{
  "moe_layers": [0, 1, 2, 3, 4, 5, 6, 7, 8],
  "num_key_value_heads": 5,
  "norm": "rmsnorm",
  "init_std_qkv": 0.0261,
  "init_std_up": 0.0261,
  "init_std_down": 0.0,
  "init_mimetic": 0.7,
  "schedule": "wsd",
  "doc_mask": true
}
Below are experts of layer 4 (counted from 0) of a mixture-of-experts language model. Rows are named router (the router's row for the expert), down (a neuron's output weights, with its number) and show model dimensions 80-159. Each number is 128 + 32 x the weight over its row's rms, rounded and kept within 0 to 255. Numbers have three digits each.
Before each expert's rows: "raises" lists some tokens whose logits its average output raises strongly, later layers aside. This comes from a sample of Wikipedia text that the model never trained on.

# expert 5
raises: " the", " a", " all"
router:074141111077176160151152148155125148112129109123177134178160142136139190111137120179112074075134112119072174058122124078069137124145053182176102112087101162077118099086158168111133067144119141090103085085119100088112133124117148111101104142
down63:146126167151105145167102149087181106110115118106165173120144184115149100121150150106069140068164112134111128119157087143108143140103129114080130146125145141152153138094143131098165135139098094137108149184155162067156132115134098131097121065
down64:073131094135091073112089126117123128107098156138098149128146061114136088149089108121179095105116191140133085107152147171118106150224128153071108129080156149174075137144126125108130168128116143133141145157137160078150119120135116102117170064
down65:207163129110097112134129182120159104152090153109082112133151132212125141155055076105180122094086107142158148132148129154111080083100133144138105152159108110107191139059132148097094095158164147124111121073134178115124171107102132139170139107
down66:155156159075175089131171108117153122119147095195164095173086128145112075142100160086079130116130118096125055109162127140162192129135178149113125158121102129138134160147178125108154091140156156163146142151105181151136137143121164148098074191
down67:154122152137073172089114111133123123124059177099109115140091170156084100193130131066178136140091163173118081139108140155143071184148142115157103146136088114149095078069182173168076069164167157111088132171179183135128137114075169143163134155
down68:068143115217133126132162085097168136059120127106133109115162139121143117093141105127116153087123077109107111114168157167175089115146149101067173091084177168156121131098103118162140142140115115123106055122097101141088167152138096084116113138
down69:136135105126137054138139185148169160168146172138117114160183152106168143113142170180128153081131121088126217151073149092092100129120149139127113136143135133102115171047129133126097113152156108179127157144131115085155147150144127086128152134
down70:179108138117170121103113135092062155105213142179187171125159030145139092100117144115161133116141091154122076113134158101135180087158143105101148183138098188107112182148030108125158149157142111144110096090151144100111096130144089109106133151
down71:155128139073106118106143124189153180163094152187156104101158114175120077127141140080109129121159161130143145166128195197125133129165142171171087120106119145093146091154145128108090108056085118119125094158114100125129092137075120173150139076
down72:140086191189144090172115155108163151116163141120158134124145133116089144073108147130102084124171093142142086159133163120120118117083151135143134183102161095144064110097121144150194113160137085163099195160130110158136171178139140127133131116
down73:211073152147143080131144123170093094091178092139122132156146186184099087167070142101113099115185085140152082084112131123156134105097105153132161157161151117098177151148125138075160079122146131132132103143091182116083050149105133122115133071
down74:115089129160189131171111054092118097120106105057142112137129092081111067126107124155146116124101097114152097115188133113143147126116096118115124137084123166170131152093186073102162093110156107109108128135116097137140088187078096178058124108
down75:134129159122112139116108104090084176181135074101134076173129168156111149156153133207126093086141169160090119044180140181070179167113153128161131140168092105127116025168182144122123157138131148137131208106090125074218103105126156166144133113
down76:113111169106147143140123100139140124119070064123176116128147130099146080114129062132128174142161124175115120080146110136155142156125140133053128058154193114076186097076119195090119166195126075150066084125140138145152176175120136125139117119
down77:117149088110126070088173139108141123186159134190107165142091108155178147072115128098135092130175075123111174109091117130108146131114081138213114116155104159096124121120101096146149167148174126053115123075090105130151146070175164147121096129
down78:160139097184093107161118127091112182052131135130141135093162105113106095145180055071076137130138184117169045134141133109141194112139111107064108124153105133135156137123122098181113118074102068142178162123196104085104128124112119093166073118
down79:166143186169130121119146200141100155147056208118154157130136147181098120179126142143112111177133117133116106149086172138088206122149112168068160137137110140118118096112074100118058104133158145090101056202121126075163091084155170111164119158
down80:130159168160090177152175124118086118137099120113137115198129104104146117172152161146134133126138117117161135098180119085108212136128133106106131175136148138177124155154067131139129162180104105142140155096112157159153209063102139134091111128
down81:092151151068076161173076081194163156138091151138129134091162160137151113184118146114098127151166166140174143121104128162125141133141156161132093096122098127076185144106136115105153173095139106145144122111171159133193141102127115142128123118
down82:144094167137103053107112117115111128135163054107129091125155143151057117149162094129156062133139085149201139119152130133133138126116131132115167168132119111157108095199229117173117075139114116158199135124151152106076115082154107164119129108
down83:119142179209121137100150182134170108064093118108163161088143129117160116142176111036105184163135136163152092149139119107185107131106085142134160094128173154094138116165167075142121181087093097065081143141161113130119123145120121156127240147
down84:115073100114117075128161157151162153104123145114124124171111160146104148083152100110135128171105172107121137122126111147135194130179159074129102137143078147185160129135100175104167143190137126110108104193130161105167133076112104157117150103
down85:102132151161138088113088145152137172139161113164131150172118138075091095099117132129076204126172117123113135143150129118109125114118138147106070181129184149079081161173108119124158121100147118144168125124114117164169149157164109119131123107
down86:113154145135124149132184138069136115092155141113162110154080176117153110134130130151161111101112146176233151132140091142066110148147168113131109098168139101101134142121144140152127146120107123144114185192093074097164119146121121077112206166
down87:152098073066165074156130136062132152116088120130113146143128157115125115102111124125129077111150121107119091171115115116091118130139135148085159138160167091136117153122146106122141198159094155138145142128134088097147172126198128132187109113
down88:143151133056103141134098076193130103137167188068045135103120142139073090208142167132101148113115154119119217102143159112127060041185157175098121040102134123104125119132102135161087096111119103077176133144093186095129187158100066164152137187
down89:123114093110123134149096110124109199168177104091129139161090090177119120180087159154136126096165152121183169113099170114082139041141108165156150102114111153130115157120147140084131100135140123139132156145115148155117108102119173117110123148
down90:122147102171101095111206123112171110077109095164105132146061085110180125083125071144083068158163164150127126109152107129148114108169141109115139101081153104101125065117165090122144140128146140135144129100119067160062149142088142113137094150
down91:151136145096149115178087144120183109156149074184099090110129120168174132108128169105178163119134100135143107151108136129082117083141150121127084159050176117109167123118088135105140104089165093121149164124132101132088101123052069079091125102
down92:129122099170105151126072092082132112110083096129074158061103113087126144172160100096129116157097087122087068151150172174096102125158071142101178157078195151126156120107133093131092198110125141109138166184146082151133107122156093140148104120
down93:135139147172143092199190127113170111072122134127159097067149153155143179122150146114115218127131108138105130057058153131122038066125100100098161129090170131156078123083131148197143139126108158141108095160083160122121152138220113133156162162
down94:095117129129127112133138128107165189138107171162101153131110095114134087120126095140167193177149115087146158093096117077114152125138126144130111070131171129095131059219098149140062149064106110148137158173124132136156163180090156114166102083
down95:130151096155159108145080147128122130079097154202152137133133085077134198116106124140113101080131146129110094099128142115115123166077156101145120083181109153100077091085125147133137113131123129108114147072145075127149156130092122115087123183
down96:134129179098142090104121118082144150121084146165177104175075146154116152124180119126126094057108086115086137112134066115127142121074141119155151172189190115154115089161132062080078153127108158131162185136138127182114141048112139112096083104
down97:128131145064194140082091136118102135130141087170195070060129156191126138136145162070173142122147140111144085115123151136117114168114144167077099139112099102105139175204110110137204150079150129132157211091100091135065173144136070094061112120
down98:141093110088163088157134133109121083180187135070150139176115113134142160161107185107143138136150145150089182133099181123122138122095175186102161115109097151126154150149119136137096063124092171119138166065123132082085109138143111129084170099
down99:226083116147204096144170174081136154098086120163161163137205119097100165161102133158102148139127150185148103172152199139162154087142150111100174179157119091160132105155119073071144110134149087135142123168147108105131165071144112111127117054
down100:188149143116113129119131139133137152069069122099114162118139164120095077156149143170119103111089192149148113097156183202108148144125048119147137155087103134173104160239166130135170074108102115163089116131147121134168110154077119096128126142
down101:103139134144125133156170128074142074099139169169111152162111145184160122039108096159127206097145156093104120106128154150088097134176101099149106124143120111159080149134179164126099139107136170144123158131132132153129127143106164082155127155
down102:109179096092192205068095125112116081107170134123142077171134103110175127149118102176140134091087100150119098139118174134151153188170092191148141127121152165170121149161135166133105109130183126123120116121119071114166116175101160075100195123
down103:174089148149151159119171151116156114107074136132199077085110122174144118114085118121185172078099123112082105122120113083107152166151077146127173120150148093094104109133124147154134133156116120138097106067128047142099126131146124085153144144
down104:139166101099151104087136096153145113140109128116155118143152156062140161142138079110212133169137139127110121128124087135130171205117122096140072111197111107138107115207072163154099166185181104124122122111091133133168150098098087129068128100
down105:094147046125143118168065116113171097097172071087088151072081153131104086085093132165143156162164170151149117077151118117136102098136203169138121114141116095114157131100123119099134093145181128184111166149174129127128130133154136164120092110
down106:139120142150141103158138136063124131150084168083144113124153190150133104135175135122118094090145169154120157125172107079121158103079078080183157083153167156086141143098089110140170131118090149143087131095089151141138157170173118132117130107
down107:060140126055144155188140182071173093108122115114181120117126146088166108085138176171137145132157113167135144135118144139081159101077142144099141138182108121151138148175103100152129117109126064107163158134134124122155076186164102129162137135
down108:178099119104159051128125155088112128185117118156161143088168078170215099164134110118134125163129136132145095151159142103138173097085156135117084104095093144129166151115144115086124085156080118073151118161140150160120129122173137115193112148
down109:039115167109133143118118165130103098113053124145158097161115095037105122129130165116079164193103172113123163103137148153148127170111127171155108116140145121133184102109158178196108135155141112142144124176105126132133117113160107125103134171
down110:142091073156125085174100153161149100155083158120122095108106170105148189112148114110172088096116098106117100149160138070167140114123146175165149055112174108143162185114145125109175167163160124147189110162102099146118158125097122055109173160
down111:133088167167137167086138133091071130127096134146157176133064133160118116107100188135116128172131114119152113146152116120154138145149137105090146115142195121121104129191116137162092135085115179128151152090090201079155161090138086118100095115
down112:066132175166102135141178074158107121133083103130165111135157101091156133093128120125094144127083106082080083134145113019170120132196117078146146184180179118156089084146167109176120120152121136151098125155144105105130186116133160097065178116
down113:148121075151096140104120115156183123073131129121138101141192117173137109128112131048163175124116090108127100117147088131107086057079155076092106166143129068095115154104140118118130095131113088116120117080143060118150065143174167144096155168
down114:175159107141166148102130166124187152065129131112120156106138159197108121166168159126149136151156126143111084096129126096180094167094109147139190149110192176157109147147173147122179132178083139132141128188139115117146157152034113141135177083
down115:083105135100166069125111094117176102152087112133066152128161088089114042086171134077134153107130095170143129135131137112192121151108105121101118098136173088135104145109087188131147121107163126129129149127109087097120130114054166086105087160
down116:129170092098079138139149104164066159102155163149160099090142065154126092166130143146085084132122132157127138150099125153110128142115147092132093121133118108115161117148117195112140125093124164134128129130082134142105178121158095127138105118

# expert 7
raises: "\n", " |", " The", " the", " In", " A"
router:133088147088141169122137137164127091140148073072150106134139154156178140121092109108078139095139145188068129160128112110079112142124135162169113074178144134109140103144234105131111168138116125160086093137062121148114129146073115076108114180
down63:148144117126089075154166157170090117169104119153136157113074118164156139107128164005078069163101131165157115112125135103126131159109168109104112136074130146158092173178132115109107158125095128136082115129123128112121185144103116131104091080
down64:144119185138097157095136142113097166122050144146167116133065109175111143111184172142070129120178186119100205104083113083148162123148168099155106074142107106163076104159120139103123108139111107131129108192149121149120149129151122165088142090
down65:078141116117173105109113124135151086119143178084110109185144135102165201099079078148136158183115124085061096118158090180153170149170113085135105153120123123174147067126148155117150120103121203115190035082146088134154160112090147164165158150
down66:120128105149143150155090112090107129120161081171117181116200159181132161133087146160169135114135147099117122143094167124136122166162172076171068104192136172136122112188142078137156110163099146133130150170104199137138109097163102100139127099
down67:159110158155130117091145042110091146075068096109097194180131137158101159181019088118136135090167166132131098101128099152104110136126173148101168176143040082091089159128129137150105130149139126122161158086106140126151168125116122128123090135
down68:156127135069065070165154163123145125168138192158148127124103109129118131127143107088146202132107165124153167137123160102073138104185145057142111127159056099145092130132082169115159108123122103098157116112149184160119155148126109094142090160
down69:143152107140124082095129086106161121179075139106190128148166105169154135127117118184102109146164092136141177135120124154080120103133083095138146133046145089142118165095148114151090132121105106139094125119110091129172143124109121149115144170
down70:149184163118129110168157139185124153170120112108088189184152155147128126090119063168112164097116177102145136193111106134149170116144154115179106093108044142110074136108101141138132096114102113158187194094141151177136142115129145083103102069
down71:108121136109160190165109127124148111156164084139138094168141149069167120073120133178090097113121090102177054101132118104146078113125159154103119134181119097157125143161095124049141161055053076100120146112145109115131160087160158140104104177
down72:160125151069091080148126121115087213141114143126108081128067130130141130123103207069125192098151056121144132147125088147114179120135135116056131077146125108082118143142129151117155172181156198088098091160083154137139129133102135149139144126
down73:100170097171109135182146118161046093114182123123120102131152095094149082122135134147145160141139113119166148136142161120095151101143108117191129120134124168166138118122174164137103161036161107067128111091119153112114160128129156150118105162
down74:120134149129130181110112122156105166126091151136139201121123130142144074124179160185173134108111099117148098130181141141082095081131102145152092119111114090186162133120169139141113144091132104193147129095122109106094090171183103100159130130
down75:105162141068116161168077131117097155130168106081159182087143156094097125102182132155138105085154127194099109180069125136096131090161187091137155091149147148087102153141145162151081139153130138083194173142121132111132132185093126186156129141
down76:143064143151122141090131120170133144142163131163084104124154133172117144141153164138064075126070132174122126094157179128143115126111107137106122186145147122124092157092122080146146079087144141140119186118126149129119148134147127103094195092
down77:183105110126134167122119126126129136126144159200146132085121145178069075157158107147152122106167131133120131080162124121139147115098095187105133129087160135047155090127103132113142181106153127129074177137096138119144139137070138112084122133
down78:141128144150169106143070176125103159117175089131102157066130075119114125148164096182135161083125155120092068177104100120175154129140105117139176055155160155142128195148160166175117117176138134127129126145149144127060109110161138099109114170
down79:117070117086110094117107112098160090133113111130123097157140121111104153089110169106121123153190123110196039129161144116115130064185162185151112139219107102106125108151143114171122175182150106071161116116114149055112134124138126166148147103
down80:065118108145138130088116137117098131153119134170133130119127174149127150136140152133142148091119113089113206127158158135126140143100129125146209118123151131131116124083157062186152069056152128158160180128097163063117108122097098134130138162
down81:123141138108152130058116159152124128139164117117119094182164130116155095134111185141140198093100126119120099164093115116084170091135107133195110101122135158147155105115166164107144110131099098108173095139171127140146128115125147154194120120
down82:106135111098208093165113156151081103124001078108159166150130173121107131134152197085130162147164200150156106100149130132141187101065175122134172140168165109134136151171170094133134104148128123138158100115138085154114097122094125088162098166
down83:106094086175189059105129159108071064101119175079093127134130153117085170170120111086075142101129151127122142173154155122099161089133122089131125157126178067179171156146057149100154121113187118131133121162114124126090149134130148089157075113
down84:116155135026090107134113075161128127109153133096104096131117172145117081122105182110164112092140105131045135070122043108102150151096135101081119156164086113085114160118112152154156098098214186124126129111097110078105147161134163135110166119
down85:108086145122075076157179080115120086124161125058165154168117070144161150145140101120196138124120120147090127146167080117060216132086152128170040150145209124154135175132127124118126078150134144124154150089156115114099133122149147145146137105
down86:074166123132117115135175145125085120140155117140065129114141136101102138129158124124149193130117139130071124125110152093173114088107106100090131143157131148091184129146140127095109116173156093085091139152128157178158100166142138116141111129
down87:150130100168140076114130133180155097103116137096091165138141138102081123150139146148109103185174177171136139097152141132166159109128185167135147162089140108163084173055083079123177094199134108154065066147099166132103125170133168139096117087
down88:101151174128156174061102161168128050106129121126147125097138119077132072138176170126103148092112118144178133105100105145188123147148154092148089114112120190093189104073166081108070099168166124130134110081108154138149169160110130098139118125
down89:049116081088159082136080118146139105143146059186110145100137086107177093113114077136160104156131110154156127157160028098134173164191129144120068129131118096090121141113169115141119123092053109133154124160144133138122165171105101191131113168
down90:109193194145103154128123173186110120152118155135180084129066126093166114148133177171107102187110128135205133114124140174108131099170163114146095147148134091100087141078168145145144141120106119080097106171185116127066136124092147118113186137
down91:090070176120120073133139119160146134157124170158102120183125137162162063154096126125124155107165104084109111181078186159134112157140180149099131089140116163201104116093055101102118094077164071141145170113125099148163168109137115113062135169
down92:100136086110122130165204158105149114111119055159109076111140170162125146104147097094099118098156111128147118073106150176088119102083156158149134098096137146119123163156104124133183078114164070098205112119147112190180152108143120178121159111
down93:130103152152159149134116071186108046101155107148119129055104081124061138158147184080078102113078153061072109157120151116126082155183121113107121179204109161104118136153163094121144078158137149157099096131177105144166119145108125090115141114
down94:099079048088108134113074196165074133082098093097096134160083141113121143138182079111196152097184149123172113098102106173172172137096135131177140026139142120189101134197168171140061158098169167198122118087103155163140107170133106121152134120
down95:110127122093167149136205125125184093137106113141173092136110185087151134151135178155105121125148102131171134139147109175079137080148082118127116110125176121100114140115065183150147168160144140109091137128046060118124151110144133140133201108
down96:158109085093122082147114144137111117186129227117127127146125161076090049127136122117105126163134142112152166079121167182085164129132125159156050155097136119117076120127129140092106117106102210126109073139149110151109153083111102161180154093
down97:073077163130153158151104097113129135107147150093152100147158202114136136115181161122078095102169131136132165114170110109156103133157094117150127120117160182083145088030160117121139170101098145150114138090169149096147133130123159101064111143
down98:113179145041126208115118163095113162182132132043089137135138174154128146108128092184121153134149155116160151158122149109109141092128111172094123147100147153110120170177072144140118141119159131124132104084131122094203089181111163108087152194
down99:111123129140130191121148097143154099154130110063145059126123131128169154118141131128097111205191096159083105125125161108121146087112058143142162086087126077077157101171133143129140102135203165193062125134110139131123131167171138085141150185
down100:069170145181194069103145152108124150142139155116124147106163120121133110123149119152101133117097099138064141111115105119077130127142164077197121106121132098085129115112103104136188184122094097142080134141137147112070114078110125077133124143
down101:084163163145122144134150195147160141182131102123141104145114164115108109127116208134081135111134090106145156114101121111117061136109148128097171082076159099113113137114159139073180136184090152109132098094126112118111136119136151105097126089
down102:100156042138154146114085158129091148217166085126140131124121118105103195102162135174179178103151141140156166157149117125064102121085179101114130142130120114099143132086147126149098096104128111144155147101152099076186164175110103094152136116
down103:100098131163129129178149139130141206141090146126205118177149143136120099122169090127164171194157116111111108106137116118107146071155107110140093171120168113103146146157217162150127124102099151185122092139158131123122167114075071121115102216
down104:138120107155120104144141195128107082147142083107151228103126115087115250148117090114076089124234142126121102157137129123103101138135130128157132041127073142129126130126098152080139082103124110130199102137186124109098129109108124129166141157
down105:186126185119185160119081112164090168153096137162161126054111146070091129169099122133084127186147104088139101125137155125169164118055104109159171083123093116128111159122226145158097129146146135133134111072116123113134134147092141086140110161
down106:087122162140120177149111123121196129099167147112147094142143110099151088162190120125144156158149140066116133073139167195064155074132159134159087100128113176123127168173101132175127132099106133171098225107130184148139137183094158136150174119
down107:127168144142093146126122121156112087161165132145105083094136178097138111093151202086151136139078092159120148112115083142116179153175128094170160098162174121107136098129147161140154078089137160081104154107102186116100127096137175097114151121
down108:080114108123160131098114168037153167107119102119139135090131168176118083122125099140152131192202073109159100107163117117097109090147126178127111148155120176156102122140157095146153097131146099156140151090168086157158128084149116132107155118
down109:097128152157147119140124141122108135100105175134121118130145171112175158090111133107138152155161101132166102162149082132090124161141114101138158134088123061090054108082116117126150146161127155061146135147173158167157211126149128098141092143
down110:130114159131144168084075146195090129125176163170127136092147140179111096124154146101098127116115090135120180116145173157108059107142088160115133087072169123161142134162117126146119134070077104096050132143121096118128096142060029137179129160
down111:143130132143129143154183098131137169109138132114126145074098167117145101161108136142139100139169167110098100099171148112169122159135148105154067122112156100101173088136107188102156082204103157071069100168119150149127170176074107137137150150
down112:120151120129105186118123061119138151123110128104159052109117063091135163141071108143071116164082115077146135057143145098160099122125104092185134103149160108145169125096107132099153159089141101163119121143115144083138212129190116123134078196
down113:130114122182122136080070168155131166148122078166137172085143157155178101101151147160112097152126126108127172185149165071144090107142161110107205133113216157136114115111120109167078190171165123169123101098077129110147105185143147130091126111
down114:119143140153164132186113159097127108131122096085108084128121160140200121126100109126129099129116174120094183168131146151073122095159165141107117154149129116119139126123098155140162153092156122146134111076095183161136170136163099126131136117
down115:127093117087082132136173117148133157159080068142154101134135147101098139113080112183134147107095106128160145144147127137080124118143105156099107100123135149133153108142122115153141109162042106198042122129201100105068109139107063166107172128
down116:187128168098121141126098102161108060140116105110145097153078099138088124208101163137117171061158133148169176120130081166087135150091141130112143112144123087064091132124139078104154070148087153076142051173095159087159138127121119130078074150

# expert 0
raises: ",", ".", " of", " in", ";", ":"
router:140080161154120129104142133118193121098111143161123129222115078097122170101137157116118148115131119176138052168119133106110138225161129182180120106085095107107132102131114117105104106134141129096199101145111132116135154138071086157148047117
down63:075050146179172135151108151102136143121167116163140170098141137106094131115180076134145100141097132148145183171148142138108122158148189149133138184136142134170096153118128152124151104124161092103146137145109105232127224087144140143163107129
down64:145150115104065173102108138148089103102121118061143161106148142162138108098108129086077148108091146167157097073130119094103080117147151151171086147097131112147107088093139120122137153117098155181130096111107163164093165183087137111153127127
down65:136102119055151089146125116139065183113159110117151104081135103138173142126064124162124078182114134133100142083165078152108094138105185122218081140092169151166116130099136121111094121151123119146107103131161112096103145144113136108217132146
down66:148138120153115125097094157120108131129128101148114131145095128113153116113132072149171182065145096165124139127167050151116060175150145197151139143180072131123198136116145159177161170172141146156157126168154119157131128156157115122109144109
down67:147118122094123077157115113158161108134156157119126129134165172106168123121162116091079147170107127146093156133107174112125125109096035090159078197115145141121151116199116135119138117102135123103100164133132104131172121180139092150168119157
down68:071117111165051125109069148139127103169097141130135184113123126137151050097115153127110175131176118120174120090160141054178096103121146116139094104097090097159138111188118093148133191099141135175117133174084148136136074138116126118105154088
down69:126112157132113153097088101106173108095143089157096098128111115139120150158134114143109133211133118153141102121207131104091130115156095176063174109084146131158128128119198215156091220138146120102121150169084106152116098161127112144151120159
down70:115138137132181085099104117151190153082156121122137139138146099101170083119138152113150123111111098194126152172128118142129089044047121112110149120121112178091135156059124165172121128082115084125105118177097179136105116152175122096108140140
down71:177118151105130090160154087118111083149153104198102151120138087143129072131092104164119131131146103114178170163169120127148119095124163107177092176156122107122211155071148122146131185119143107167069137142119125081133158132138158133087117156
down72:092163153109152108131163149094141108101134083131138130154170102130080152155108135151131125116120092096157110197080158179153165170140141156140132135184171147202131149146076165170116116202056113117146185158071139140097108106079100096108125058
down73:142100122122164165112115137111084116169080142165155081139107145040155062121142077146169111155161111114090221116125100112128113098141124169143130142173175162092076136190119143108110124168118134094127166107130136114110156132107148188084173125
down74:102122146169093137171079122126144105112137116114158094132135135126140215149139096187089145148142133105203158141100088152157109064125138034124174185125115130119215110083136096139095139103120090182082094127071166160114140155151126123141105115
down75:157096113133070184160152086110184133150102208230145087120131144110105122177131126105154191164143158112138175092126130168132104149113110157092148132113096176078127131138115152155080144097092126159090176178140156140114105131094184146124136092
down76:153079180109155099163158138131138167208193091124156129077120125112099112100154164106068103170105117146155166115192112106064169124131128077142181120140116157120085158125112115110130164087182100127141071087090149085189125156106163147158128122
down77:114089183099103191122145125160161119103158083111112102115156113152149126158069148160156113119164129155157138174174094113084159080128100106123158160159065127139078140111156156095119148107119145104105088085121147177137074079122135099067124136
down78:140069137087133106078143096114103142126149073179071158119114101178154116119139120093061116117148120162136104098122054129125148131154148186143107108152143088143036119107144117097157123118116217125127208153124093116143151142147078189162117079
down79:087145102061081117114100169107192129169080137111118140162142171148118096119116168115154222128129194102100158114082119132142105135132146147105112119088100106128151152154136168167104101049117140199170105147110062089122180131081094109105125147
down80:101156180125099157130136160066150180067082134148148158110078128117101135145146140160137151139161091096115112121123099139135061151130086181189154145143154151145079089180150145148101135181171186082151153121145089146135164094118109076100075105
down81:123150195057106118102156176126110124166145119241100134136086137135130125128106153103180172053112132154103171176083145176119130113129127107155146173174161121087124161145105107108090093108157172122134135128098137179115164131093123117154143121
down82:124172147105193080103099129104068102135126073107144107083063136088094166103112134142122074187121123074083081098077117145115140065159152067127172126142115150116084117138145124099086096115120147128109078081140145107154127172065125149099162106
down83:118173145193120142132111143150064038111166141118138104115125191107164120066208127108120149113062095112206083120146112141130175148118108114081097183179065143083081123132167106104145154080187107144135106149101080118112078195123133099150163129
down84:086165118033130152136142144079124141105087126075118146175150199108168137124178079154119168191177178101160151141107172111081131127175120163094103049141093153060148073205179112110078102115113129143137178104138094124079142113084087118126198195
down85:131138138098140144124168110086091153110091097113147095090091121173097097172206069076130094141151081146084099152137133173101115145130089102116118070161157142095150145122108150162127130145119104144133058122109074172147156126102141135168102142
down86:173124116053051127175109152173129142179110124083068109154102091100174112122099072095151153148160180178094147140144130104101136136153148153135069107175082163149128196115071112131126136119144132119075115132145104120114134116112157081126181083
down87:133092126134132131170102132086108120148125134162121134110129108108113142162129151109100110138056124103110119151141140152122130108085143167172100072079130095130072168128128189112084146165116154189117096109109105086117118175123117160103109094
down88:145143070175145087042172112147087132174129117075125155059181136185135068111121148117083134151107102141149183100108175166138135140065148155122162129093089171099053140068150093126126137137125160144109122138119066128175122183149088108070172167
down89:119104102134198137189146125093115036096099108134157095107142131050128154104136125148109098076151071101130110154214110130108127200167162122148115151114079128194098161122162146097143095103127070143153047054128123107094094105142131084119126171
down90:113195134109099120191075132118141068125143117159098092102123171135122077147087123117178120109074105091131129120105122089132126129125162104087136104203129073156102135134144125104185100170119146120138106095158088158069132141095149150130114138
down91:126178158101084143101124042172145110135098152151152090129108161130129112155148190139145125122060121136198140096118090133138145176092115110137119127127113150139182102139138131111140091155121121105120151157083155130110149151115134125170170172
down92:127100129200107100121156110122107146107111045144106124107192114170064126175121111114138186140109134124109141127133132115154105124142108084125158172132138088152112154105146115124104164122137153130131142132113149168150252114108123101102119188
down93:143177113127105199104132191149181166067146098211087113117132098173138098108108196150104164133135217150116138113138112095114103113109110092123119136162157117094109144150192104063167074208194113167113122090159137143119118124153151171171133163
down94:172133204161155186171099110134139141163100143106125100137135103147143113089143102092120187086114159117135196148101143138086107064165176130081123089130100141170157170053128152077138115167109136146158091095097140100151133048064163140090153123
down95:131101142120037072142157153141135152196145178148100111190179159139125088096128140081129118061153123165149102130127146097136094061136151150133133108161157096158087103171161036112125071143159135101132145165162141101136069085149157095163124129
down96:184142124113116096139182224116044089158132116186124185146150130109123123161136164111141145133097181073102174192114102097170122142102156155084170122125123137147095097080107127121111104112196142105145149131209120102129162131214133096141108179
down97:060159126115136145127122154074134145125093163116127113126179149129129127232174161095133125142133169165108185129090145107144135111160145103162050170143072068126059123168126102207171112131164133132233163140171183100177125104155115184154111148
down98:082051135169183182150156079141063143099128153118147179076099074137136140118127162119169145066144084171114133121102131102077176100129118079126172177134176159139184104058167127156151082110167170134136169124143111136119220105137145124084168105
down99:111210072130142137154125135124070112174121181117122109139207149078108075092168084186096125162190102133117122099158146067107132134072139127081084161100124143100126168112134141116106080111129126090148104119179106110153115103091147142103167128
down100:188085120109136119126149141118155124082098160122108141133110163092167073115075185116101156106152133151088097095175110144150128129111115143108150181095129132116160160156087103134093145159111174111157140124177140057121142152156154142104153137
down101:157146186059125134091118154134141193155176145082128108188158138069181121156122103180115103139152090169080153098119147155122086098098106090121167087164136175138171154121119170083154099153206192071087103093126111098099132098100122087134095077
down102:128177149132139141145075176114156143145133093115085136104115109082122131130091146095128148168087062062149199160144137105117095163125187087142120143146130116101175131147121099107174139170128123110194111152098096134076129080111165158141156129
down103:085120116100079118040138110121146155092106151079136103140135163084123115052179235209090165085115146122097138103160146157122090106105095122125116057107082133139136074099125061165111203065118159154133159130099155141121162136128117140163161124
down104:149142120128127108115163093176080156170165120053171063154161190136138066152059089124149095093131120188107104105125104103125117069139079125153083131167099115138070157123140178105134106152120164128136091128118122086130156149150169200151128094
down105:078113111124147135114127041054068137122133082135062113152146114095123108150193190137072181108194121170081132128120126119183109171129091136191154145147149127168109119115106051133125116129107144135149087112128125127147158172175115134175092109
down106:103186132092123132143133097114135167144170138114124140201179116054181148117112137169172159116136076114088161110144105119161062123118106157130088159132125125165091146138080179138116188134152162125125183143117124110120164154201112117135065145
down107:187069114125166130167110113165169201192043117164123142202130122135121110149150119133135141143148059146074135123123119142127144102130147089126114144225135151175160151211149189153098107088061141136084170062165121111129120086120106185121166097
down108:148168156115128154113132165167151122138136133108150152137114162140131096122113141115104104191130180133112063105150153101166134150142147107139083132118090128136162125162174169141127088091103094180099176151168111145143099132175148168130200129
down109:179181096150140112132139102118119101098142105106154078141155119125113121127177074144132125149152063129085157123108083138090111184079188142104128172156189120107149139122103145072094144175175138098080146158117130141156116116136151160199080117
down110:155132222105184084065133089128144096152130134120189078139145165077169118043107156129126094152133193147139109107136060148108117154115041109132173104092116190119134074121115171122080113144121152107124054121116196179043141123128156118093146098
down111:118129155112169147188120152165123117117118124097152118122142135081131048116107128128075166145165110163143124087128159108161136149068164058142147129119143187161075179086142130118147137117078104150089074104191103099067143080119116109155141157
down112:078151161115117132161130131156108170150139128140070135139088136096040157158105195165204149074136158147067166169144132115169188160156157158108169129160136158149144159128155118082153164117148201091111154090110154045092125125130151083096088084
down113:167034156145089140129115086091151093151135138094160180139117139110096159104165122143144160084131161086132069203160130123105115161197108115126134143088140073135103129176054130098157153161092112124188147184142131106101117103098193092116187216
down114:151130119114097098118092220132136108111166122114113118130099116099171090106147125107129137113157123134103108094109131122178177180188174089152190089106132144072125179155129160101127133163179132136109113092120170077118184120103177147106067203
down115:131098098102109101142158123081119151124110141140167155079147067095116165102148134153053191158112127087151111114099102109132121112156130093105166184139089118097084148130189127084117127115134116124012156185107132135137122069164130099109170184
down116:174139129153125137191139120124119172150146147103114128135136088124144137162124159139104113157098168133089092117180122131129135123144097136125153061090193074171145124192071139130118134136093158144137148174163095123104110098117195117195218094